Experts of a small language model.
Size: 20 layers, width 256, vocabulary 8192, 42.5M parameters.
Experts: 64 squared ReLU neurons an expert, a shared expert of 128 neurons.
Below are experts of layer 9 (counted from 0) of a mixture-of-experts language model. Rows are named router (the router's row for the expert), up (a neuron's input weights, with its number) and show model dimensions 0-255. Each number is 128 + 32 x the weight over its row's rms, rounded and kept within 0 to 255. Numbers have three digits each.
After each expert's rows: a language model's description of what the expert responds to. This comes from a sample of Wikipedia text that the model never trained on.

# expert 8
router:117188134082162141114210038185075153118146113128117108133188143095118108116085131111107116136112074069093114229099144095092107161111165135109109155120145137133127152140114123222132126153153175142144135152153128135140164132105134125164122141164106118109115160119112143203157108052168101141099081117128145097065149140146151142137093151143142129159105106121143154144128112114099135167081124128133081091037143061159176115157156128087173112102182118093102177068133195113128160105111108191108126144087131163110145180094136120155124110128100156089112089118067080097078085144128126199154036124103166135175133125105140104077119117133151139175138102043093116123120180112175110103116138168136118155188107065164076133156142158166102104123113123111115109127123110126161146090123127
up1:170135064123115118149111154107153122170112042140152126197127112122095112116144154066106063158166010079106038227125125115108139111095191097132101074085061142100130118147099093123095103111124138070148128135106124125115106166139146121110168116121100139152129106065139081171117106137118110128087139089182105132134153122139116199083095121211052148124113161129133143090144118132138088070152187119127158144127194137141129083156121178093093163188147173151059169135142131082168165133140143157205131131099143084161124164070157124095048142108116139086093101140132073136144089105091101113123131135134146155178149090135158149146145093120098108134096130123114177117149148116144156142139145127165108161191120084153092141130104115129143143110093139145162163128122124124163150115114096
up2:153082062101133134134169140129111218139112103156086153173062074099080119139073129049128121128126116158068105191147159139107104099115109104107063155093140144133182109132082095140192107178143153135167128179120090116114160131110146124136157115153141111084132113112156132074145120125077098123131115095136107088161107109068118166119155144104148156105132098177138109103118158166102150123126175125080130124056109099188102133115120058152121121140093174129134098147127135102158099086131141175141116171105148153121152123126170114132176168102167119060106159125207131091209104078120131169143099071114137109161131129112120169105136091098145163077142103084159138142178125081124065135185153195197120166133162094125141141126086138106043115130103148080107154185071131180120171145126115
up3:131091154117162129129187105137097126174119149130110140095123120143136100172139133110104140120173121041088129110109149112128100108156122111105123119136128103148121132171117149188182163129077130130102149158132052108125096077147168115182115096141137192131098135178157130179139117120186145118145097135100097096127154147183152081125117133186080099155159146112140106130209184114158130142138120130179125125158125121116201084139121111102107137079127100128147172140192131104172174165043153099112123122061103139021118177141116116117146137108091153132156123057025125173080085126132103134091084093104071112173114120105118075099110180128085171081108102121098113160183132154113152156115149180157123168135184115114114143124144172092055116086108134069116100120170170127120092108191126
Pieces inside Slavic, Romanian and other foreign personal names in sports tables and lists, such as Nikolay, Gheorghe, -ić, -kov.

# expert 19
router:090132147069126143202195103208085146129105140143145066135158113121129160127140145101100161131135127121129118209091144158128127119198172181089074172102167148178126165132120159130093142128091142139136106130104129132128155101049110108226077101089182121217145115134142091122133204130158128167090155126091144154106124127138106161137152085098140081137171147130134118120145147119088086162069147129123058128126112141134123134145135130062166153107183118068134193068150178132093097119097118132110116099075078167085160159127099122173110108105142104152164153109082162137119184166129104145109022113085170147091121139088146157137153093138110138127149139103142153070121109176146163119100153116086153157107150066108096122123099095169099134145133128074115122089113102151110151157140189
up1:134145090133168114162158127112121081132118120135155116121145097153153127132166093136110147072193129135091144160129073156134143145077147158145142142103152170107105165136153130132107072097137095149107061067142169118183111127127177144140138089112144076199127074134126122135142135082145131142121102100158181107119074118118091109121154113157118057126141090131182081156081170116129125171133109092157128169150139171194137104136105133141129210142144107116161097168125143123172115110097140102114198123090143141079056232086089197096187109135126138145149156098161108155113207118148074121171120097175085081053128109097122141129133139087114099058122159146124123085127082103118146103065163139121191154078118139050108104142109127130129145163035123136158185143137139172131143093127097
up2:116148109091100126163178117172097129135091117125114118136115157104129151140158120110170187106156100134103136144142137069073099113094149143170057154106124241169077128140090152151106138095148110117188109097108107155090160151132125165114131082132170137170116197078132149115070169160133128104139159119113087122120127134177148158147168120101103130160104135146104091123133106164060133161125108110039147139136129155105082185131187072142144097084192108102153152140169071081134109110141076124197134147094134088202077179142146068130107118053178124077121181089145154124089177123128101115117112102133097124154153073145110166099130139112142114182123141170102155163133102140099159128196097123162123065126116178107098127085104100143132129140115170164165182141191101118122139078108193
up3:114103139119135137126152114125091164124148131121126117141140172188064137117115137172090157108104149126108138139111151132110148174141131150087108095202154125131155174132158177156133127147132192126115093094104109047122106047124147122123154107141138129186172115187119136161114193194147138123115130160120129192109139111126111142129184134063142146140138161134165075116126146120109138145106138104145120173079092137127138083204084126068125162093107098124124117068146090108079111108115086152107085143121130092113122134123155112139154138137103139132071149133130166143176171106113208125152131194106186154083062151108154187200167091197110105169075141159081103111105144064156201072123107092125121192064108184114114110170099144119086099120156139090151123086106047112128098072154166
Word pieces in non-English or transliterated words, Cyrillic and accented letters, degree signs in coordinates, LaTeX commands, units like km.

# expert 29
router:166135137107192165141138084188079155056123120120169057152169139123100131145153099110124165111162088113132147182019123153089104134143121170123146128117133198161115071172110099111122143156083158116136099098181108174131167108087175120128115107134101124147143107143108089128103136070079135170109189166123103124143115159074191169147126042143132093101150129131148151133158123120120146061103171122102058119134107088169140098120122120085175125127139138123123135047145120129105166125113125124125076120086061213118138163109172125139113123100122155078096064175154178077123123124121127161131051137138127124123154089193113115171101105128062098114137125109115163141127133099174157140173170147092182172111100117114079126200121175115109161121111125072168132153095102107075118106134124
up0:141137116149159189130126129165145108150074096136162099212139101107131147096128086115112147177142148079113157176078119139101059086078137100124089095170075119127108097122141137156090118145123092141120128124175122124096154163133101081123166103097140157144179127112199110160192151089136171142140178113168144173141147173107123146162133077130183103155100119131178101026135131105122133142121180123086139131165118021156116152179154133090151100124148162087172118083165103183140136115094047127120126087150071155116175139125142082116180140106121128074153118125143153092135186105107143180159089110126174102187119129146132158153153092121118095093144155138113167079132154126082160177145103136080112112161147148153036131091118189122138132160107083091176128149155149130113115188159186
up1:131173113144111119136133104132142124131088117122127073158140124080131175128112153080087142056163141144090137134148174159087119139099166090147158087113155139107110155107110132127121122098167158099164133193164134111132074123044144191127126140124078103117118052081109120122114115177170113095055161136150164134191100126112105124107139096184120123125117063119104117134173145085063094173148118146073094083142150145132084143160182124108145102145085094108150180103128100213146144077136120161114080125064125099166121098164138184154127111074158123104105132132099161106122151084147072128144098156096159185117164157175146157111094155131072163164103092145138080151162142162181174095177127120135187088198039118184122156163130146176122145152136182096101121167173118138125097102083141
up2:145141153122145118142168137163120123123148125096121107125128174127094075134157059147121091094163080217073079149087100098150144183088153076116079140120097146129139094135113081126132138139166110120157096114098103149193170123082147129107148124182145114153113109097110138196054087152132134095149117122071104123104124137125165136165132080082159098117111079138139143095145067146156122094089077180084054102150128176083060118083130097173190191171143123069139143120131182100120133118119139122136096107082119178068099092132167129126158130102082135094071134126149104138145141091137165136211131157141101102150157082124100107103151113085149179121169086143150152124143159116139151164169196101115124171170097112148133152087122179087116227147150122112139141161137172167106163132179174
Middle and later pieces of ordinary English words, such as -tor, -ement, -ent, -ion, in Historic, cement and Centennial; also table rule rows.

# expert 24
router:090217103098154157133163095210091144125138120036187075150133128105120167188080106131129127077114106083082090158057118095103136130094148161109125173124118176138107084126129135155160107172145170145147128094154120133120088085103104102207126166107101103121123139095081060167143129132141129114068121128127105143117118093131145118107114137109165145085106115088091155104134130115113133150104153090079130092150101130192157158140182084118097146079173123089124140028100208124129144095132102143160138103109107173096151126125138105131144160121076138086115113215071109081134183089111120206130064166145189152123160137113130121112100125132114166124146167109149058109117179091186171119140132121182106177106103104095109083093110116156106131159160154104143145102118146109118094122086101
up1:095126075134113097126120118111115121129126154155109161093097155142138124156061119146097196143101189133176114225107118122168179113145156142131092134136167130110136109111107144088146111118114135156064170107146133148068125127137105063214135123095081151154191170141144085124137111067104063087088115072167132122138139062169083114192183131153152120125136197136188157112141132157191155178106175105131126156128096087071122097070114114138098130113171101159086124124123099138155136089118131128146119112193140190153154127141156137120166139150087140137108096158111117111184082235094117170092101116077159107103148133082112162165147126162161170167126123103097113146133090122125121134128120093110147113053049144097075105160096105124100135143156093133110202176110121139108125135147079
up2:168114167144081103159166091119117157091118115146195086107102159097099155197161100140126113143174155115089094195055156107080130108098167164140114093140047195141124159122115069147158155155170156093184137046144169062084108120142139125154184156117090139110129149151103105149160074126114169073110100117088114112076068083173141146154118117120177105108142131128092106148171130152121092162117131158070092133146169061142134142095102124116099131148145147162158109083079086053097151127116108128138115117083101110076118137148140134131150132148139164148058105139082140119118096149064119102111096141128149198074199173157106068138131112163128134160155076112125093152099193101157122128182141084166121149084141105153170095108130112106092149134148185112102164122119132106176132146085106
up3:192113112118145153161107157102111166146125144083149113096164132137119133186109104124168136105098116119100091144096122059057160167137143128127145162132072117133167153121127123120125184135145161107104099112077174093128185106171190152157199166115064094144150105100088106158091114123184124110096120138042121096139147133158172122095115152131176175134079139114149153146165079160107117180144144154118108154127151139171183084163205097088144174125219146115175130133174153095099176089181100107080148119188158132100098128113084110111096126108122076085153129171113168055124131154132106150136119139144139124092102134128081149152071132142149196139069134131112134181118223154168128144147182117106140122043158102122148107148136140071145102146121096089105133159103119137085131076088156
Words in sports and biography contexts, like as, over, Team, President, Spouse, goal, and player-table cells, e.g. won as a Ranger.

# expert 30
router:146210153098154165178175050191097134100170151112124067168144109138149140109087094174131169145126117095086128183116172150127149122138153132110120162101174148116107096095096128200145104168111161181160145066175098143071138120082135125155118124129118148096124143172121063129100139077103131187105107126138095172137129118108119206112097097110172096126122128081129094134213141113135078146004135103100137116120141145152142142150139136125136149135152128116071191119107201094129119067110127178119122104100136145119125182045129119124150158087036114123131075107114146131159175149141134190114050153105171140114203165111118102121125100107080092120125119095097166098120157119184169118080121105161081161120083131116114092145126110147108120154128112093132155158131130113117126110152105
up1:147137141126079146103136075139119143101121123113213114067149149155127135095126120115163128119128112171142052142144068124162133172078180152091141125145168130219102123137154115105130134133129148099150132100103150141137147124108067100176082167153114127131120153148131150106079062112168091184115089227113133096081136139111134117121136182069096073119144094151096108100099118135085178145146159168117119103103114123164138103121186154186090143055146147124130139129163110136169139082105131073108092197114117146158149124114121188131126151085122126096083045156131117071102158061137202108114116120132076132099094152143109066073113181122136104100102153087146090130087160127152172103158109210163109118124086086143108097171094192138110132101130105107116135079096164148128151075102178
up2:165163177141082139157114096149133106142142127136166091124141070087163147128151152120131158138145093125141081095114138157149120136063112173178114134092073150092113085172142159083088061139109125149167104120136136189089133149147098165082130120102114124151166116094182089124160167187182151143153121182133139117124113154139076072113128074173111087084107122073125119045095198132168092084205107127103123051134112054153106142115167084134067107175097179133113134132140153132125158151104168111113152141129138161088115140068123102072115185127104085110161159104147102116091218130140132136083124124170110121106092116127148098113151090178108121076067179174180121075151148086181104128176124058135146151142119078099126120121105131179146099150093151158145116145123175118078129136119098
up3:167171158130074112151094110136118153143059127143181112096119097104135148180131139129098164146107106147185128132136132120070133060200149152091138137085149122062074118135126141130110120170162111140070161142073166091124125164106135133159103162107072126194145090091154094129141108125132113153138140133166145136080166124151090187188157139065103109148145158091113132136195157139111099118085161129137166106142150131067164181095107134120126143149128105102150143156123181135154092153105089110065197167104101097102156127097153175092163105090073089125090106142131159147144164137090091113098123200114184149129114138198145186183065075082153087098165099116108149159137115154129145084210132161135112091124113160137087120114142068165144107206113164129185111179159100131151125072125103
Given names and surname pieces in lists of people and credits, such as John, Joseph, W. in George W. Bush, Ram-one.

# expert 10
router:064190194078199178175188037210012180099097137094131029149153143100139123126080135102089134120121106094124064182053149139097131101123133196122128131111124093153140116098122150164147101151092179183146152124123118150113125131116092129181121134164125137165142099153064090181082182102128161139082128145088125157134129155191130165099112080131164107118142140073159161060131153146149094127098138068083094147106168114162150109130144096128163148124177142136146170103181233094114116127094114144164110131151116164095120180128104110112165130111153122123121136164072134146103113109137142155142076157109127159135160107126154126111127149117097125113186118117121096122114219115161164123121112134146118126135115160088091133139134167105126095127130143084121129115148122114125157106148125
up1:112152144119176117142132133095176175149111076131168092164183152138115148128120132097114154097083099142109110141170078149106138082126152184101122127201161118124143131068097144116152131156105153163091143173085162104124148201152094184135105155149070119153117165146154110172101180069080155101094095140127120115145147141149159197136107130120161099104219111105103095146216141152144121125100091083099118122134139096151146123143089102069118098123179187155138186120130159181156152149111151079128122106106101176130168155149073178122138143193168125165085161082117121131089136135064146097137110106133104191095142090124157150138118138176071071142180102138108188153087139082139113174171104128089182183186132167106143125146125099116142098181170178140097168131140138170089095087161100
up2:129119184117111171175106065129094135106101123118110126055109131127129143160128120147122135122120133104112091162093112071174090179194141135083139142170086187120116138146078069159144133119101133107131153065221154062115155152085133095159102131146129159137149119167108069153141118145104136123067164148121130147118173144093104122152163100154178211126109167052172188070117222088078131167117091119139110191090089088141161113130120140130135133100103174096099132133177196123187118137086158102087132080158113119092142169158148104143167112185151064111139150173112108167121102166096128135162095165101086158136140137106140109109123078185110120155174164134149094148124166106151110078184075097122147129088107130132098156092102138108085137093130144080101101096163098111170157158138166
up3:123129127151152112148136092158077170142148127165112133184169123101111161128126124169127143117204135142145078137075176165138139149124085180077128120177125129100140106164162141122133186085106154159195145121209167112124149166105136120157132162081060112074143126100126098150136142122100116128125170162062110105073084081051156175164144116094161099069082116140105136089132185159151070110056106161085156188155171126146116135128093137139145104111167168135115166089179139102159154134094100160122099130112056087124097166102128191100124078113077191112097180140095181165162122149131126131118115150119114163150169135134179149125152079155131144115162117148145106175175049149155127130123172138077097123169078173126157111144160111112145186157162164139135111164168182150149133148188101
First pieces of capitalized names, codes and abbreviations, often single letters, such as R in RCH, M in MSRB2, hydro, Toronto.